Below are experts of layer 7 (counted from 0) of a mixture-of-experts language model. Rows are named gate (a neuron's input weights, with its number), up (a neuron's input weights, with its number) and show model dimensions 0-255. Each number is 500 + 40 x the weight over its row's rms, rounded and kept within 0 to 999. Numbers have three digits each.
Before each expert's rows: a language model's description of what the expert responds to. This comes from a sample of Wikipedia text that the model never trained on.

# expert 26
It responds to: Spaces before numbers. Standalone space tokens before numbers in table cells and score lists, such as before chart positions, years, vote counts and dates.
gate0:554430513556522463500522539451502495512552545490509462470511543529519509521526521486520495530536432489509467484488512551495483465539496456597527553433529493501523455494506534417468480517466453589452518516517541543506472506579527502492441466474513478465496460533496440438436579449582578523436472509502541440534457434430534481495522484575495419516569453530448519455523603565444526531523483545487479438574538522505505505497580494579465423462517477474532464544474468523501425467501484454506533516495563498461536473466463444525515483520483484468516503509534469521516512502567580488521411481517449451492470595495530504452484524526519454563528544539549534456554505488504416536502480513512519556521566470544530541449497551544517567497517529499548479442579473542434486519542547
up0:515479527464535416511460440528536524502568482458523551521506479510515601462503515503542453539539502521495516474447484534484515516482507488445437492520484478455449520475540401488483490443558475490547540423531554487520512418516416487466536541483469488441468541500480501515444537526473610543486436566500483436464437430513514480533482553510462459464484553451516556498467516517482486408456438504464464456520433472483520491504498507468507514452447492581538481515444492537427525459534534554529538530550477420509445522485499546559461479533529591529494529536532524494519458550479481530519496461475497479456491520573435515446471540482481425549470546511482533596476534438478512551415557542548520563474483524573578442496537513428573528461516516453498474498525488534459485484433517

# expert 11
It responds to: Month-day dates. Month names and the space or digit after them in dates, such as June 13, May 28, October 29, in prose and tables.
gate0:525480464553530515558504513520497511542512464438518470479481539499499430553551504529430508467505482489472570533475470446436491501492526539428550411513493471496506467476557422526559534546512528467512533488533520484476473559459470549488466482497570489543447558481465491552504605524446451504491506513516490512538368491486444447503519481500546467554579444394490463540520446473513489480523503460480494503468510517505565486515525434514483487433455546529514498536514535469548511443493533536562485547460532474477511529473540527518578416481479445472464470496476478475451477510427494554530574465508501543487522513498462513440525460558524463552475549481468420508509541508513552487461516473520545483511549578527421518540561533443513574475449584517464583448575496485582467542517412
up0:506460610479449490504498478475566464434547575562434504560525516520504507529433459511559478511530537480556534484466508532570485433504468464561498490513548531464460498525480494477480551512441577586518402474540393508542530422524507428474520507481497504441471516476506580441489425483515525545500453502449478502401502532521528466514496494484531540476442493485473588471479495533471535501411521485506469507511475498494467484484526561463504508503540528494521494520456397487460543519421512448508448472495505495439475478556501449474425564500465499444512468560444403531485504520522455473439448500510458467528482578491449551487573553433496498468464497495469461557536485498424498510560468453513514470514563473450517496454497479475435456450471483485494526527506423494490507535435558

# expert 27
It responds to: Modifiers and year digits. Possessives and adjectives before nouns (their, my, personal, bronze), plus the first digits of years and coordinates after spaces.
gate0:504465492405446460461507509497546467490508481507484484458547537509526480478512520420473464416500463428437541461437532494485514467475576498429530578507513509523479497448501455494477532441542437548586555544479450519506531469491466550467436456537515487485455479452540490454498585467439516551554484422480548495554515519468455549433501463459492524562471502488495527467553516540505444479484492518499437565438563484503479520547525467494559477547536505526503475469495465536441475451439486541529556471460425518505499477468442518410420503527489505495542537526497569513471567490527560507485487501476492524446499530537518575579560488539523536514500444543539432424528565476470539460526466589527453536509550547526541481393498517567527514473498503511572474494561471546445507527451535
up0:482462505521509512536530464484495495502537506497552505525527479479419552447539516533563465529516483509458490524482444544552560505438441495469564569479510439506487531430476541486446528440410511508507524467492548522514499507589557555507580519449608557481504535536547562412475398482484579532538479525526469504531573460525505518490499445509441459459552477543453484578545494473460538510529569513541516463526502568448522477471540434451530435573468579527444440451475530473521490502507448516538451473487558445510492478506461532568507461481576450565486475544524461512465394467454530503525487507498508477573535456449497466557468529542475534475464515475481446564456492472520455489436533489481516508476508451522534451505482449501463447537517455492461542521456519488488397487494515

# expert 13
It responds to: Biographical quantifiers, digits. Mixed group: digits inside dates and scores, plus words like all, several, other, born in biographies, as in "(born 1954", "people of all races".
gate0:498392534454497523424514542436531490456495481540469469475503456456563405493538458506465520500537437530566471524509500600486501446568526454504505516513439534531536447491511509442522409414503465437532474519473440519492454454444581504406521446474477538454496524509517543504527520469497474537448536453506525495525539523476509585464551521491447517488536505492527512473547523492491596473519519527543488492457509497413504455466589486481479469514442504485466485471503487561519502488436544545456500494450483486519486482560496440512450488507483498515598543529539460477534471411430544426464507541472539504531454565475591487478575507448465525502459540565476512460463552465525498566473492479468497551487473513477498538478551486555502565550446482471432455498520470453545523417481552
up0:495573499445513530538532502509535474498486494422461513474425527513463473472510545530463426533484542506528495431526495506523472521483456554478530496502501441564523488510429519484514544507521465538487537509531514512506490516505480569525530578544569480539494508594494505555460464560494485476585455439477549491509543529514452506483458523416518527509408439453492511444487594552461546413571419476451522448465478528523501464416516521531497454502500458550515500488584440521473525460502415502508526499441494489489467575534428465545487472442426413504474430487497480486469499461428470533500490515543485577512539473504465471540543593541453467543529589409568527504512451498533530446455485478517528473504471446526494540529582480449504486505491431499464515444471464503450544525534501

# expert 24
It responds to: Place and nationality names. Place names, their endings and nationality adjectives, as in York after New, -ville, -dale, London, Massachusetts, American, plus possessive 's.
gate0:469470515497563480464516551519529495497527493484515475452540461482469498525491547508448475567517528509534545524514549558517494498514477539468503484512500471519578480524469515452545459467436513571515435471571502497498514536486490578453535525491543477452439456544431492470467485533462538447446540426539483447488433478494428437531555455440484494483496451548447511560475417485568542435484551494466499525532515447502543483541546492581535545526490508470517523470466422484527593452510536462566525454510422567535439546523508420519476449505501538503510501622540460518495496451500550508575559472509519494487572508546533533500498504543465472571524543445504571506539531515513545503537503474445446513488624498538515505438471467455559548522555504505529541538508580549591461477508490
up0:554525567446448526442457554488561457488543509464471540528564472474528542534531530497471497605524458555462506476477502517495508442586490487498445482537478529593516514510489453551428488460549479475543569484465505501534493435557504525512533511458515521503571493451546534531533540501495477513475452483537529531578488409541456521495544459435511490487497500500515498559545551484596521495449506564512518465466458532571524549530503532428524495453514442537527473483432579521517530546476505499423433513505505461458483450478472462435431470491526561538585542481399467487482532473527551493482578484501491533440558573437508547575535462505484523520523553490470533461548470493536521542554514539443438502554549470512526527482487558505456556517536429444562559498512486501461453477479510

# expert 17
It responds to: Person names in lists. Western first names and surnames in credits, cast tables and name lists, such as David, Nelson, Walker, plus country codes like USA.
gate0:486438503528529488540582434487524510491408512522556486528516506486504485536467438499532555516473513493575462492509529531464501539597458463461452581506530507537486506534545434448610473534478444459568501492471526459560473428466491457498558516542499519485455521538485525505541533494545537477431502487551506513572506436417586526488506465478436491521520501509512513509451482527536497493560452511551532478551497530582575547538507519532467461549485501460568561481500480431437477457450532474526525519492481520533461468548529456480529428528429526516464502455438539534514521450477478504554535455519482456475545581427476448502442468465505472491423546465469559534553536551462527578569460503426496574481515443524514475459496503501521543566509491442446472489459510526466489478579441
up0:538538525522446558539507442536534510510548554504420489504515464542508420537561518535538536568507439477547536515543476458557483430588492569539570504504526537442481507516469549479564523472529481553547471572537417433434513532509495487528495513471600524519483536468478575454512481599471474490510532405499422437469461492530533591521558460471545483479498466518507544555503533502470467562515498484533532527544522472535505493492469545540488471486507482465498490484484522435511482432507532533512501560536524485458499480521493464563509506479539511502480557516503474575509527491536590489499486506531490451522528529437524486527553491465476472444450501537485542552512435531495484579523550460530513476457503541474539537552407454417399487526486486439481546548442424556555500512558451

# expert 30
It responds to: Table separators and months. Pipe separators between numbers in stats and results tables, especially late in a row, plus month names like April, February, March.
gate0:525493473542494554499544470457521506477497516427559497511453461508505471507442514478526487492451515481498497509525456537513446491540446499525577513542444448524513473471497479484588505498566530493485574567592521498536431487495578494526426495487493481423485494456565522446539520542468485498564565461456508462477463505517498558542451468463504489600579472501515456477553436517499518436525557513500520590572530506464570421589537460475518515431473480451496571516490503498474466489446515502487498587558462455525515488461549470479459463491477490512430490482508476517441516556550544442518512530512454460449548521454554526577468507498535602504557449436441450510523517415503553480529488524469478501451515506530463503568486504498541478430578552501544524443475553481494439438502458
up0:433507524507470492435566491460546535528508514505468457561553474532478473418503457533500520489482528522468560445498498541550490512454508543542520499534478502562459507439504571537547465502516467523505457514527501505528467568501466570558458518474457574546425530574538500547520455452515529509477442426504448529438483492452486452425465469502496534473561395490498528528501505553461536533456457516496448500470449477476453514554541538524494466489509526466577524520513495433523543456522565461542434430445492458583435528595497466525495510505505518546457401490467476529455500447446448481563588459460483580549480490481502482483559497461532538450592426437495551553495574460532508507497493484535505489517524490580540482533513517527468540451430547477493496492525542503494490527458422

# expert 5
It responds to: Proper-name onsets. Opening pieces of place, organization and title names after the or of, such as Colomb(ian), Dam(ascus), Liber(ation), United.
gate3:495531510458437508512466518484499442537549511493420487466554433434476450537514498504546518525502496487546493477488527482502477473527434474546533489522472470498567422600476517568529490487471478493529529432455508441558556460504566491520543528561506471448449523513561519481465470543458519534429466422455553497495478520426441507460510480502550584564539562525470470522555512508485433546516423531507502546465505491562455492429495465467554590505536468541564459481470502463441480516467505493514491521484451542522430563446477544461500456570536542522488484487537541502519487508530536442515456471498550480494533528509445491460465454533451525506560475524488503538529495436429555633598501501490456501415507511535493455533459476534459467472465480538556522563505543493505577478569569
up3:512546461549487434471532520548479507503534485447489556546490492541487547503537468405500446473490516530492473463469500493508518490541471453421421532453481518467496524497570478472566551450475480480610517510484504481556562511504484430451435561528575482457457533501544478491486482427589481452518517515447518524498495531480491525468506471562513516574507532423528466469508455471478540453458501561516535522474549464536465441440471509529519469420492550499520495529497479474474535463499463498490525481557503467506487485513532528508497497526475539496572440440531591524440522477526467548457434472525465489565484461520492508580514459530478536434502583569488535524561531440410559575565527548567459458396487568407527547512509552475531481472528505495472460559458549512530501569470533